Experts of a small language model.
Size: 9 layers, width 256, vocabulary 12038, 50M parameters.
Experts: 4 picks a token, a softmax router.
Training: a variant of Adam for the experts, 361M tokens, 5590 steps.
Below are experts of layer 4 (counted from 0) of a mixture-of-experts language model. Rows are named router (the router's row for the expert), down (a neuron's output weights, with its number) and show model dimensions 128-255. Each number is 128 + 32 x the weight over its row's rms, rounded and kept within 0 to 255.
Before each expert's rows: a language model's description of what the expert responds to. This comes from a sample of Wikipedia text that the model never trained on.

# expert 59
Clause-ending commas. Commas ending introductory phrases or clauses, such as after According to the Census Bureau, plus thousands separators and conjunctions like while, because.
router [ 92  69 103 116 148 125 136 127 159 189 118 154 166 151 155 161 195 106 119 168  83 155 174 103 107 113 166 166  99 134  54 139 163 126 156 101 105  95 126  71 150  63 144  85 149  98 129 138 139 144 146  99 122 167 169 139 137 160 117  82 120  74 118 120 144 138 159 150  97 101  78 135 109  90 133 135 127  89 109 116  76 123 136  81  95  79 139 109 117 160 179  98 153 149  89 128 121 100  90  98  60 145  76 152 126 127  95 145 108 126  91 188 190  74 125 128 190 210 133 127 174 151 144  92 154 144 185 117]
down2 [155  91 139  59  92  67 128 133  99 146  76  86 157 143 148 136 182 133 163 136  90 163  80 119  74 156 198 123 185 135 117  83  76  98 172 139 149  99 105 120 138 167 101 147 136 168 127 138 195 117 133 138 162 107  89 149 185 155 131 142 151 108 147 166 126  84 135  71  69 142 109 159 154 122 156 127 103 136 131 116 135  88  94 105 161 142 120 120  67 129 140 123 164 147 166 137 125 157 162 170 127 120 121 167 160 119 122 129 169 137 197 100  53 117 179 139 141 188 131 127 110 128 157  90 158 116 130 136]

# expert 5
Table numbers and results. Digits and cells inside sports and statistics tables, such as squad numbers, scores, dates, and position codes like FW, GK, Win.
router [ 81 151 135 179  77 184  90 101 163  58 127 120 173 152 109 136 122  82 140  93  93 193 118  99 104 157 130  92  88 125 141 141  94 123 149  91 145 144  84 106 114 139  69  81 121 164 103 204 112 152 116 131  96 134 152 130 130 117 163 148 121 149 118 116 105  83 192 142 171 151 132 155 157  89 129 123  85 141 164 178 113  97 135  72  94 145 107 101 108 161 155 137 185 147 105  59 147  76  98 114 149 154 189 126 144  90 141 135  94 174 165 151 133 102 115 150 134 157 162 178 210 116 159 101 167  92 149 125]
down0 [168 146  72 167 146 136 131 108 154 110 133 108  97 145 143 153  98 132 164 145 115 111 143 170 183  92 123 172  82 106 131  70 108 101 127 153  93 143 168 120 164 127 185  86 125 155  93 140 132 144 111 134 110 118 107 112 145 140  97 240 155 115 194 175 163 152 147  77 113  77  87 164 150 131 133 151 151 149  83 153 143 123  99 105 103  92 182 166 191 104 105  49 116  81 100 126  92 110 135 142 124 117 148 112  87  92  93 127 134 130 167  71 160 102  89 114  71 155  96 140 129 135 142 142 100 135 131 189]

# expert 7
Table numeric cells. Spaces, digits, minus signs and dashes opening numeric cells in statistics tables, e.g. career totals, scores like 0–4, percentages, currency signs.
router [134  93 175 107 131 150 132 164 171  60 126 144 115 139 119 165 180 119 163 143 106 125  87 123 183 116 115  98  59 120  79 121 108 133 121 142  99 129 144 135  81 196 157 166 120 101  77 106 172 194 170  92 136 132 125 123 128 148 157 169 136 144 141 156 122 144 142 124 145 172 115 168 158 100 179 110 110 140 109 176 190 115 139  58  92 117  85 143 151 151 108 154 151 167 136 161  85 116 101 107 101 133 107 114 164 160 118  99 114 148 131 112  65 158 154 152 150 103 107 154  88 139 120 153 123 158 113  85]
down8 [114 159 137  56  96  99 138 160 172 140  83 114 108 144 138 115  84 137 203  93  98  98 149 134 124 141 135  65 133 145 139  74 113 116 157  70 197 166 103 147 165  55 119 174 140 103 100 128 115 121 139 120 159 160  90 190 179  96 164 118 128 152 148  96 143 104 132 124 185 137 151 156  96 169 153 137 125 122 186 127 132  92  87 163  89 142 118  87 124 174 111 106 147  88  95 144 113 102 100  73 125 203 104 152 192 162 117 103 116  73 161  95 101 142  81 113 110 154 147  95 167 120 144 170 227 118 137  93]

# expert 9
Punctuation and number tails. Colons, dashes, commas and line breaks, plus the final digit of years or numbers, as in 1994:113, 1956, 1980s.
router [ 95 131 145 134 141  95 147  55 139 129 130  81 155 121 111 161 113 107 101 176 114 127 125 137  89 102 138 132 171 161  69 182  99 105 126 170 139  62 137 141  72 136 179  79 163 131 196 104 110 113 147 102 143 173 174 114 177 156 111 119  99 160 116  45 141 134 108 169 107  84 119 133 116 108 120 143 137  96  63 134 119 118 156 153 109  75 122 176 153 131  99 112 135 129 134 152 161 148 170 115 126 123  88 151 131 172 113 186  97 127 101 162 155  48 159 185 127 149  95  87  96 113 214  93 180 183 153 115]
down2 [ 66  99 198 116 118 122 115 146  77 118 124 124 108 141 110 152  89 114 188 125 149 132 146 148  98 131 153 119 123 115 147 128 151 172 114  93 134 126  93 133 222 125 148 171 120 156 151 108  39 135 124 145 138 146 125 180 124 129 123 182 162 100 151  47 228  83 130  86 145  94 181 134 255 146  99 148  72 188 165 116  80 104 116  86 116 116  99 164 146 132 136 143  89  82 126 121 152  98 123 159 109 138 112  79 100 135  75 100 109 123 203 129 109  94 157 148 136 141 161 103 115  86 142 181 135 148 100 185]

# expert 20
Name-closing punctuation. Punctuation right after a name or title, such as commas, closing parentheses, table pipes and score hyphens, as in "(OLP),", "Ravan Baku 0 - 4".
router [129  89  95 126 109 121  54  41 123 123 162 105 134 168 131 116 110  73 108 151 141 114 109 134  97 111 170  93 144 138  55 109  97 165 141 144 157  97 151 125  93 133 151  80 144 123 118 167 126 117 158  94 116  77 119 163 129  95  96 207 182 141 148 193  96 146  96  86 147 151 150 123 126 107 118 122 101 111 164 164 152 131 156 117 134 164 163  86  67 155 178  99 131 154 150 191 153 130 120  65 141 114  74 137  79 104 149 100 142 100  74 124 104 134 142 160 125 123 110 147 185 167 139  66 104 125 106 117]
down2 [ 84 142  84  79 108 158 110 125 179 122  73 105 131 123 121 150 150 138 119 142 104 124 157 133 143 114 184 125 117 123 120 109 107 133  75  95 122 138 178 157 110 134  82 138 180 155 142 149 141  78 206 114 164  77 159 173  79 131  93 173 158 148 126 186 103 113 154 119 116 138 171 115 144  97  85 109 166 132 141 130 136 152  85 106 146 149 160 122 139 127 141 135  35 211 104 178 170 150 150  72 154  49 156 126 158  95 152  76 112 132 104 157  60  84 112 140  87 148 116 121 191 129 160  44 193 176 123 104]

# expert 32
Year digits in tables. Final digits of years and date ranges in tables and lists, plus dashes, hyphens, parentheses and position codes, such as 1970, 2016–17, DF, GK.
router [119 146 129 104  91 117 101 104 165  88 140 148 147 134 171 201 106 104  80  95 142 108 134 175 114  71 179 112 110 134 185 145 142 129  93 138 135 140 185 104 153 124  51 133 100  78 140 161 113 167 164 155 104 144 156 104  52 141 141 111 194 160 150 117  91 145 152 159 125 106  64 201 156 168 142 129 149 124 105 137 127  98  61 108 118 102 128 134 170  84 146 139 119 135  93 142  98  84 108 120 110 113 113 116 127 105 117 142 149 146 192 145 184 148 123 120 119 104 140  68 150 149 136  85 137 159 103 144]
down0 [133 160 106 111 159 168 138 162 132 174 126 151 109  51  72 130  88 111 119  96 129  61 124 136 121 165 113 110 120  95 154 142 182 132 134 155 185 107 121 131 153 157 139  84 125 163 156  64  60  96  84 117 214 146  99 144 112 104 110  79 101 138 144 163 109 180 135 107  73 143  61 128 124 112 103  86  94 160 147 150 196 128 103 130  60 156 116 157  62 113  98 118 144  86 136 125 138 117 125 146 149 173 137 144  92 112 123 119  81 208  96  98 211 170 132 104 114 139 163 145  90 117 142 158 105  99 129 126]

# expert 8
Appositive after comma. Words right after a comma opening an appositive or a continuation, such as a in "Gage, a Methodist", Scotland, especially, particularly.
router [170 121 105 120 142 100 146  58 161 166 161 124 119 125 172  95  75 144 128 108 106 110 175 108 165  37 128 105 118 170 139 130 130 109 116 139 140  89  99 129 158  69 144 141 184 122 129 130 150  64  94 163 114  70  96 170 130 152 171 121 108 174 119  71  85 129 113 100 160 197 176 135 132  98 139 176  94 145 139  89 109 123 150 138 121 142 143 148 109 152 109 185 149  63 164  99 155 114 150  77 140 170  88 136  52 101 124 199 147  92 122 130 109 193 111 161  86  61 131 121 129 162  65 150 118 123 133 104]
down0 [ 79 127 181 138 148 118 151  87 163  94 137 126 159 134  96 117 135  96 155 104  95 156 131 184  79  68 133 162 120 161 171  95 153  97 126 116 157  94  96 128 124 111 111 100 161  32 127 137 141  73 157 132 114 121 138 118 130 154 103 122 117 118  93 107 123 130 133 128 122 148  91 144 102 116 147  86 158 202 108 143 111 123 158 163 102 171 140 156 107  98 114 168 128  96  76 144 117  90  69  92 146  94 161 128 149 166 109 131 164 158 107 130 153 176  74 184 152 132 106  96 104 133 101 163 138 102 134  37]

# expert 55
List separators in tables. Semicolons, commas, closing parentheses and pipes after names or numbers in credit lists, goal scorers and match tables.
router [150 126 138  73  62 149 129  92 112 141 140 162 112 128 167 143  98 144 140  82  98 135 106 148  96  91 152  68 135 166 166 104 119 128  72  84 151 166 120 103 100 119 110 103 111 149 141 169 129 166 152 109 143  49 132 120  78 105 122  62 149 100 165 226  54  98 147 175 107 107 137 190 162 191 113 139 111 107 121 156 101 140 100 124  88  89  92 158 124 168 142 172 168 114 107  66  65 125  51 101 157 177 120 142 135 107 168 143  72 108 143 140 206 128 170 108 168 111 169 161 137 148 128 164  60 172  87 196]
down0 [148 123 147 122  93 170 172 166 196 130  97 151 108 136 125 137 140  70 129  71 108 123 154 129 117 113  94 162  71  90 114 130 116 174 165 139 148 116 114 109 134 114 127  64  92 140  96  93 158 133 136 111  60 130 116 157 116 108 175 159 128 134 111 143 121 143  97  72 130 158 122 151 165 105 117 110 105 127  99 226 115 150 151  87 127 103 164 128 159 165 186 105 125  43 137 146  91 109 148 123  79 175 177 171 180 150 164  85  68 126 105 118 127 131 160 160 101 156 120 194  91 119 107 155 134 126 110 192]

# expert 12
Biographical narrative verbs. Main verbs and auxiliaries right after the subject in biographical and historical prose, such as was, wrote, began, appointed, said.
router [ 82 116  71 119 143  79 152  70 157 154 117 118 176 108 134 168 105 161 175 103 132 103 108  95  88  68 165 131 103  99 134 135  93  60 141 191 118 123 159 181  83  84 106 146 110 110 157 109 155 169 155 137  95  98 106 144 123 138 130 162 101 149 107  53 120 151 146 112 131  56 111 111  65  78  96 102 165 149 154 134  70  81 142 147 104 105  91 131 124 167  89 109 145 156 156 154 129 126 128 196 191  75 114 115 178 206  82 120 122 135 156 124 155  96 119  67 154  83 140 146  88 151 103 117 152  80 177 141]
down0 [ 90  90 147 131 161 130 119 151 146 127 108 175 128  99 118 131 131 115 133 100 152 189 134 171 183  95 121 140 110 164  84 111 110 104 106 130  85 102  88 114  80  64 211 146  99 179 107 130 106 146 148 131 150 112 137  74 205  81 130  76 116  96  88 116 155 175 123 132 147 115 211 124 103 187 187 116 172 120 132  68 167 162 130  99 106 119 124 174 152 142  88 123 159  95 101 131  86 133 121  94 115 122 153 113 130  96 116 160 122 153 119 150 138 163 165 165 149 132 113 126 170 147 102 174 125 156 110 121]

# expert 30
Table digits and punctuation. Digits, spaces, pipes, parentheses and heading equals signs in tables, lists and title lines, such as (MP), 2012, ====.
router [ 72  96 119  93 120 107 138 138 118 124  66 119 111 168 198 109  84  88  97 145  88 140  94 133 148 151 103 184 118 167  88 121 148 113 147 105 101 138 111 157  64 146 138 114 181 113 117  81 139 124 158  58 187  75 131 155 169 115 108 159 165 173 153 183  99 161 112 138 157 116 146 101 158 106  99 108  95 110 159  80 156 114 159 141  98 143 107  83 211 130 117  71 187 156  93 165  93 180 128  74  94 145 118 159 129 169 129 100 156 155 129 166 195 106 148 145 135 192 135 169 146 122 152  96 129 161 122 143]
down10 [170 122 160 118 125 147 126 121  96 201 162  80 105 115 136 158 114 153 177 128 132 104 113 170 100 144 135 120 174 127  91 133  89  97 116  97 174  99 112 148 125 101 140 160 176 117  92 120 115  88 221 115 138 138 102 211 171 109 173 117 140 124 150 131 182  86  90 101 181 165 118 134 178  93 113 114 140 143 151 124 118 139 120 127  98 157 171 109 151 138  77 102  89  95  88 115  92 116 130 136  72  65 143 143 116  96  92 121 178 118 181 150  84 177 105 134 136  71 102 120 139 126 152 169 115 111 153  86]

# expert 2
Sports table cells. Separators, line breaks, dashes and numbers inside wiki tables of sports statistics, election results and census figures, such as |, —, Goals.
router [201 127 159 143  71 126 122 128 136  78 151 135 124 127 158 141 108 101 177 100 121 111 105 119  99 144 106 111  84 150 186 156 100 140 108 144  55 154 123 119 140 121 139 126  88 115 162 176 112 165 145 156 146 122 189 144 105 109 130 106 122  57 129  94 128 108 169  79  98 114 153 171 172 136 145 152 118 140  68 160  99 105  94 102 127  73 108 138 106 156 127 172 138 121 132 101 178 128 122  97 160 137 152 169 180  62 155 103  79 145 154  91 146  81 101 159 169 140  94 137 156 141 157 155 160 155  96 149]
down8 [158 169 147 135 114 118 114 157 111 136  96 125  99  92 109  43 159 104 138 101 144 131  99 152 153  92 132 111 141 147 162 140  98 136 134 132  97 105  82  86 137 201 131 120  99  80 167 165 172  94 150 166 161 144 139 155 156 121 123 131  83 152  97 104 122 139 156 101  84 126 122 156  85 101 102 189 145 152 154 108 153 109 127 196 154 154  95 122 163 117 124 128 151 115 145 153 137  84 177 140 125  95 156 141 157 164 183  87 110 117 105 113 149 213 111 102 198 127 104  92 180 137 160 134 143 144 123 104]

# expert 42
Conjunctions and prepositions. Connective function words joining clauses or phrases in prose, mostly and, to, of, as, from, but, or, into.
router [113 112 110 101 112 176 164 125 172 121 155 119 110 164 116 181  98 116 160 148 170  98 107  91 158 163 101 115 136  66 126 173 109 144  77 122 100 173 144 123 168 168 128  79 127  97 171 111 160 172 119 145 117 166  94 151 128 126 120 185  86 159 115 102 147 147  60 151 146 126 150  73 128 155 119 144  90  95  98  84 117 173 150 151 139 157 119 115 124 110 158  86 152 120  98 155 111 117 128  95 189 127 116 161 104  75  75 104 120 160 134 133  97  70 112 164 143 135 141 168 175  76 112 117 101 104 218 106]
down0 [208 111 103  44  93 110 116 125 154 111 148 107 136 124 190 116 112 145 138  76 119 138  96 123 123 125  90 127 125 138 138 115 200 142 189  65 107 142 169 140 138 156  81 133 160 122 125  86  99 142 142 132 149 109  88 142 117 157 170 178 130 108 152 170 124  76 150 138 120 132 145 122  82 119 138 124 108 166 128 139  50  98 129  24 151 184 133 161 140  95 106  92 164 169 117 150 195 100 157 158 211 148 132 192 148 124 101  80 101 126 139 140 140 150  60 140 124 153 101 114 115  93 109  87 152  53 138 150]